Experts of a small language model.
Size: 8 layers, width 224, vocabulary 16384, 82.5M parameters.
Training: 855M tokens, 6521 steps.
Below are experts of layer 5 (counted from 0) of a mixture-of-experts language model. Rows are named router (the router's row for the expert), gate (a neuron's input weights, with its number), up (a neuron's input weights, with its number), down (a neuron's output weights, with its number) and show model dimensions 0-223. Each number is 128 + 24 x the weight over its row's rms, rounded and kept within 0 to 255. Numbers have three digits each.
Before each expert's rows: a language model's description of what the expert responds to; "gets" lists some tokens that make up at least twice as much of what it gets as of all text. This comes from a sample of Wikipedia text that the model never trained on. Tokens count by the router's weight.

# expert 20
Description: Post-number separators. Commas, quotes, braces and table pipes after numbers or clauses, plus participles like located, based, situated that begin a modifier.
gets: "\"", ",", " |", ")", "ed", ";"
router:125124107125115090118113098109078129117106127119156168155152099114132135089157098132115130173132089160086134078132120118149120128134157115178163093102124113128113135141135131096124119097130101176161151129106163102095118067151115067117154163168130117159151128127131100138089123206108092117160121101165132127113109134106114110095115140108103122135122164108161124125122094113163130147093124116121116154147148127168128148108092134153152123176137131151121121084132148132111105137136121164142120113109092134147133133151166157141130135089101186146120170132152149137127095051165151138143098137143103128112148138161111160139114115125130152123138139153140119143139106095111123111149
gate23:159109130157121133131069132107062157146092158116190150119108132161178148124117131185150165132129118129158194170137154154116129100132132186132124105131083170115127117099136134108108146135113144114161143157138119129128098082094106118102126167106096075118164143121162124133136131138127117134129145134129143090118110129156108128129154137156132134126118168132128103162126146134114135132121151157109136141118120089165137127136107123121115057118096159099139142094152123106124120117140188135122153087091136131142105099141093158146141109076098143114119085130143123114130143133110110155092125129122113131140185122164180088098114121112167097146152125122154139115141114114124116131142
up23:110155129075104126108137136125116175131092098109119111176167081158141146138129127191144147131123137148114173141144109110183125156117146133119160123185144144141141132151134131154121139143141159122138165098118135106120129115112111170125153134130112091183085135127139107104157131133094098128140095151142134139093117117103118142123112133112130122105111066133136137165100160141146138102138143162130133165113131125128103158175107140112117147124149135121148102125150155106144087157132144079104120200100129150133126100093120118140114092116148118124090125116148134125117160147157162126114174130095116127085168091166117121133062135116079143148098164150104156105101119128105123136169
down23:135145129141148103115130109122169133109121139140133099162145178117139111142119101112122167107120138115103094094105148163115157120167139111123104148105142093137094114153176138117111111107149144135179113122141153129103119127140116142114158103130131095156121116084097124109096107141169130127154095131114166158130059093125108114130160096178122125134109136129106135147135112115140147083129126137166076108154123157103137155092144150125100101119162136103156137169139111101107152141144149099142133124115087107149148145107118164088126197118118113097128089125119110144125187112101152166108109147114130136145109118151137139179132107136094109155106184141142099134137100189120152167086

# expert 45
Description: Credit by and an. By in credits like song by an artist or review by a critic, and an or an- as in anterior.
gets: " by", " an", " the", " of", " An", " with"
router:109092122089142125139090130146082115119100169159140174151125125135170136154107131109119143127114116149126201136177160089135117175147126151134138145136115100134130121111150144143119172138158099131137097118142133128113123156137133152134128103091119144154098125112146145145215136144125064099157107117161095166124097134154136164123104116137159155141122112103129115112092153172123126172087148137134168097105128091131124137093112112116094127156112139135134135154111176101122119128145090085126165130093083126093113139151134077155116138168159131148092122087146147138111166146121126091114110131159100138122110128116120083148156123143130098137131106124143100117096096125122143119154
gate0:122131158153121134157145119117168120136084109121122134131107152122092105131155169105149116125111098113114120125137082120147124150108152130111099124178128125136128140134115126130099146145125136093114098158116128113123175147080148177124113157108103094112117094177126144142143136121105126170105140158103134127120138123075121100120087118086146167135139097107130142123141112122153147137148096103134091161142100120113075093114112147106098177167146108097179163147110161134105124155078129148131059112134116153124165155169128095115109132125173131114124143078166137116166135159121139085125119088086126140133083138142071125172114146130136136132148139155106151117121085114107157127119
up0:141143083118121136110129142142063139123181128158129157146111093112142142114105105114129136138124129144138105110141130134127113110121112104161148145131136114118109142134122127122139116093115163155131149126154120135094068117192141071148123093130157107142130130115134103139113151167103145086150155157135165158104120078164122129080182134111156080113130101144112122106092147116106099074112162120097178100127136141142176164094125134146136103097096149116113114136171079147149138146198165115139144135084104130099109112089075142112127111117114132136134130148098096151099119088155136129145134120140131115122119112167150111101133165129085117162145139135128117153141135103132168127149
down0:126089114183139162095110099136118120115119153091077137153160081125124132115162144127146155151139138139096171156105133120145156117126112084150143106125113124151134131166084185128161125131099142136099181106126137157119085088091134117114076103143148153140116096123127140131103119164145124106089147117138127118109118162148117110111126130149138093110157147119147094124123133140142102122152126169142122097103166129147154123125103155138102143087123167129112110141120062109119088158110120161104140116123102136113116095113101149122090176155137184101094113168099106128138149101141141128132140159139145107149106117137189107139114139112156153124124102142137155175130137125107099176169

# expert 28
Description: Table cell separators. Pipe separators between cells mid-row in filmography, race, and event tables, such as "Satsuki | Main Role", plus dashes and quote-colon punctuation.
gets: " |", " –", ";", " -", "),", "\n "
router:153114153126105124130178168132135136116151134083158150142106168149169140111085142150156135151114104138095118127103164125136123158160139117116122102100136122132120101096124107139124133135092143126092136094115105138160140099114134140170165128125150112114120100176102114148109168143170127149117085135110165167129092121079162159122157079142137119122139117150143125117096121155129112146112137137121129129098101104128150142146156078135135131132112138082171112149116152090115105171118167146167120132079156114120162145166146116126107097110085102119117129121109141166095088155136160105183139168153159129127120113138159115176144139141133134091142179173103115138112161105091099120124
gate7:120138097105135145110125165111145177088153117114126154120140110135136159120131116141109127122106156114116119115159146120081131129104101136194117180125104110137139187188112193158120126138085122077135114120131122160130181151160122109088147151159139151137121142143156098106117105113149145105100104109110102152122138100149112119118119156132130160082161167140145104130127170125106087165135110126123142105125145107127149115120115123132134141125136100107153107122101140124114126112099111101127128120141110150088130113127132125128072115158137184118146148134105102104137162099129119186134153138123130166148116169147127127124132170112069090163128126069124137099139159140165168080105
up7:126135153125128110136118104174117117191115142137122097160100139109088110133140139114150127134154108143166163119119121169173139127158169106111141079119111164091142111074155098088132131125163139180117146154140118103124114123110155143161137094104124112117125118070077127146145134120103104157122164144108135104110118167121142094126123126118119106172089132111095110161151073132169149074141103136131145143140142166128119118133170135139099111116113173151112124110140100133134140150131137125129138151136149116162119134124149106107172143124106057131140132143137144136137091145126152117104108115176118084090156101130140133117121110132183129132101118133139106163100099140128062112169
down7:136112152163144097170090121132137110147107096134114141119113173137129103146131091123159120092111117092130095128081157139099094118099146109147183098132129161116160123079132152093133156125098103107167177144099147151151127090113091156091105118146147128091136136133168162139138116108128112109133093143130170119154136095118091186138163167126149141139119083116103143107123136133141141068147112131102093124152142142137163086136128124117112147133123122145130115163128110115107167106118147142168160109135179107126105099095148142127144144112116119094176146134123102097158166166136086140107102140115116133148147151132150105145094099128178123102155100111120143121129120140120123145188

# expert 31
Description: Infobox list breaks. Line breaks and leading hyphens before infobox fields like Coordinates, Country, Born, plus prefixes co, anti, non, semi, self.
gets: "\n", "-", ";", " (", " co", ");"
router:136120125104135172118136207123072116122157126120148144150123092118121133166170090181171162128095171134105156125144108114142097149150138149154119144116140127136116141138116125117092162111064146109102120143119120146147106135123112104115166122138180118104114048136103121081098103165145098157127113130119114138139121115124133168124109156145115127160156131146107159120122137095156139097150092157162101176157155127160132122164151133113113128114144138120110163117109135129145133119121140068126115145099140176131116139090106109151133104099116119138164163116113065121102112127113130122121086126120150153141136097140070106141117141135137144133101130112136106112113121125132185097158
gate0:125138104109131109107126155127136158138092154141155144122113088104115101097113135117126107143148125171133156119163115093120169119101090120118110121124098125107132102101106097121181152105097112100115165125113143140154127126135096147099154103146136133141186090143131150104094190122128181152128159129141169117146131090151118148081122151085119113155094112116095088134150097126128117128116146095130130142126142105109159131151151105082174135162113099141107142184145124149131137159149104101114172127124142092099100114166105108154129130102106137139110122138091142180134142128112140110136101086108139164088191109133161135123101114116114109148181155123161124119134134122132071157125
up0:129167131131086178083150158127135121127145124096143123145128119135108115115122168139102099114125147111166119139143116143081161139153126148165121120170141168139168147107148121137123165128098125062150113087143140132128126160107128137113123082180145145151157101153090124105158157096105096114094141166108158137129120117069114114073152079111104094120125129104125121116144149137109114122152220094115149137116181086110135110125101142153147132113135107143126144164137122128158135177161109088090144136148102134089105115122123145125105104153136095154140139142149114111149150120104131109119132129111160144106163122146150084151146152127120104137136122127147155128150131165103083134144
down0:129109126117143155153126155092196093089074106107131152115129104086106139087128124170098108068127116147153166095104118107130125136135109204140075125130117169177157174112130146110102169122139142105118123120130113123120163145149128168111173110168136157128147098114136103128138168115157098136149101155152130158120108100142153147128116123058153113135121113135126111147127094133152113149105122175154107116119153188105111134131104109128121152130127148126152148106091094099121084101104091117089146139167138129119121143121103152172120152119142128099132092139165146116139150111150115134121129109154102132113173136098120123140135154155121147150106110115122111110160117110100146129111

# expert 32
Description: Determiners and possessives. Articles and possessive determiners before a noun, such as the, its, their, his, usually following of, to or with.
gets: " the", " The", "'s", "The", " his", " its"
router:147114115116133111148162146135165130068152103131122129149102112086143125108202142116133137148127096128117098108147095097162121108115120146152132118101126128114118157100092110094087156157120084152126163173109141137096122120156163129160096088132160120131125144090140138170128114099114112117153168128106112154164199112124154129105157095115144145136128128126105150115142090092157116125214109124140131154146141105141125075100085133110144142119112107099135094104172126130130108108104107109107179125099105180083100133122120127107150121139152112123116097150118121110145149153153135142106123146169156091129134158123104125117132107114143146167132113117165108145138112146145140111169
gate0:128135109120095134124120122091153113138094110156163099148128153142126130118131156106112127123142113105136101139130061148136102157143203132102093101136138145109106128141116096147076150110120101135092124126136124123098110135152172146141133076119173126181127137084100125176108147147102125135156133149112145162118164134127129124160158124126135149136137103130100127081131106119110181122182109177148124119143097183095132105125120156127182135137112086154138125123127102102123130185140085100083123127112146099083160077130118163112117114175146121122120103158113109126102168140103113110141131134153156127175122117111135141115114121110117092139130145151163090146117174144123135129137
up0:140134110138087128116135125091166146143107107110165107157121145132139146129109154120119129116125104101122117138158057160118103163132173118112114101129128128111091147146113083144092136115106114115101142129123115119128112152165156167116135059111167143188134142111106117168102156152108110126151136157109145157102156152136134126170151117138134143134149102136100155087144133110109169094176122175133151103139125159115115129124106138124146134124095075140156115139128117087118129179131102105105114119100144096070162082120122166119115115175135103119120116149114114143097180125098110098136119116151148113183087119091138151108115137091120093145133141149167111136137180144124134111136
down0:137136157133161090121115136156108146103153133148131109124153116122111126136137103134156126117129112111103093109130156116148131151135093111136130130093120127163139113132131136141168172109146092130145163111131125149125120139163131068125105164137116103078157081132142114086150135095165132186145116092110117109137139137127144162068112137158126119146113130147121110165109141123178081139091150117139136178154098114142107141137117106105091108107171161099168121091112123113133130136123163144154144135107093099177093163143126135141129143112138143109145119119090113129132110178083163144102124132100113125108145138114128105129107131168139102112168176079125129148227105117102118145133

# expert 4
Description: Clause-linking words and subject pronouns. The conjunction "and" joining list items or occupations, plus subject pronouns and relatives (he, they, who, that, which) that begin clauses.
gets: " and", " he", " that", " He", " which", " who"
router:148132119073173104123111141137182118118115140146145143125115104148061130137138121126141153163145119128124082144151106123134125108101143155152119102121151101150135113125122117172111170119137062155150105117093111149079161180112089112142103092122151094135120165140129132162125092109146108154147150141148123143166152111125112158118114166124140130140149126122125121116142103140138095092209088093130150129118099100075140147112125111151098143128111098130131137101149133166128084089120099153116175105115151162097106096106125116119114101119098124154122121107156101134151121136155145145109133164152122132127134106090109149094127125143166120149116160118108110152148145143137164099195
gate0:130092122148104106161171112134094129125122106131161130141139140108131108140135131064108106142112149144163104147120117135095109179108143098101087123126205145118125101163097123129110139123134105117132094154104134098095136143113138114149091119127118122168115148117151182132117137105094100155119164141134094152178140125121132114092155151126121147140115141117135139157163109145196112117139136181134139072114097109116140103164111130112131143180117109132145110140152127095169211109128117129123136130105124115127154116144065148098165143164128111122148130113141159102117110169126159125074123105083118125138116128162149100122119080126115085103126144126140129132142141166105119137118
up0:125129127120148137145127100090133099107119102103132110127118143138168126144111162098123115135113122131124127139150113143119124114136151129102080110135108143109121195112179176157108131112156130126128144113112109127111075139119145130136094111114150127147113118126080048117153073159133156088112096123070109122120144117153119139113117094122087154126176101136115107100128117102130169142141127122147141198152156146129130147114131126095107165130147120137123112134134132130134095174105153110124083141145125143114154149112149159146121126103158088064115105122092129096122143083125137140197121102131195158116086159129142165133175100153132126115143119118132123096115109115123145166123
down0:132142124105158149159114127108082162138132155133110100164106103126151146113135093098130154098117103079129124143116158134120116147098129105120107121127104145105124149122132120128152122135147132136079169180142134109142102136136127106096126121158085130135116098119146112126100149138109128152121114140159110125103127147106134093106169148101090140199123133102154151129130101106120145123129079110143123112152147149109100085182111160102079146146129121132154136152164134124129102175154108077113122112122059129108126087091125141154121158142138112164117090155124111160155150176132165168113137123129099116130147171176194105137124117137095174111145123115159097108170147142110102134118

# expert 37
Description: Row-final pipes, semicolons. Pipes and semicolons after numbers at the end of cells in standings, election and statistics tables, e.g. 14 |, 28.35;.
gets: " |", ";", "%;", " —;", "aged", " medal"
router:145111145067127154115127113083125113138132159150118111150121152109101138112123154095103133115095113154089164173121132097119119122150162114126097103075123121139148100091145110130100167142143099135129165101128138131150163102123146110101100088142121119141143133138141116162101120144115125118116109133141164129140081125089106157110145112151127083173161126106105149112086167122145169086153158132077121105117152100162140139107162107129110152127149119118134162154157162154142113143171171157154097162075126102157141127138108160114125135129093099138150157112156110132147116160091173120175138126100111099160109115068151117141164114117141140118118126155157125117138087150100128150150
gate8:116121121146138158128141158118138112125127118099102140181121136104119095087109127159107092135149123115121117100097111120127103130100121146094120133147137189159163158143110111111132130113103124140126165109090084113096182101138133121116153092127099142114097129119098101132111132092137132120090165150176101112129127122127166134106180101107145140137145120113176116128117114158144140117141085110152110120116113097147117120134153139167097132151164127171164111122188133153073140148161146156166136090146144131150160096124140158119102129131176155111126135162122146149104160120126129115143130103128118090119133129134162170085157175128150084088107140151137110174149101141064107155133
up8:124110139127134214159126136126134097132123138127086132184103102135133125085107122145110074169172184136137126114113093148131129120107129113081126130104132143170130134145100128114151102126091120104109146102107096122092142122116155094110157090126150125087104134126095100136143109122147152120124141146136105084090120132121152148127180110127133135136143144100132117110102131131116154141144079139191120116130094112148116114143149143134119135174136123162135159135192138158074116151111134097142102104128086152129145124146117117128091104128185132123121119109126168149105173133128120098144112072120120107110116139137161145122139161092178132131133144137138137162170082134084100132118
down8:096127101113085122095126097137119117107155122106134171144124123121123109103145108142105106100117128130118142131128161122092108099147152155110138103119089103112112161145158172165102112116129128133197148162119145134108086113107160125142141079145135136112190117098154125156111115112188154179112100110079081116096116115129154125151121125105108112139130151101161143146127143143117113169128137135120122119097136139125107195152131124114094120113120134085132167124098114187160092128136094096118122116106099134090154152115113178149164094113154124116104150142153102155138156152111106106158120142123187122141156091120145131159112164138151142156110141125152125112146109121103162102103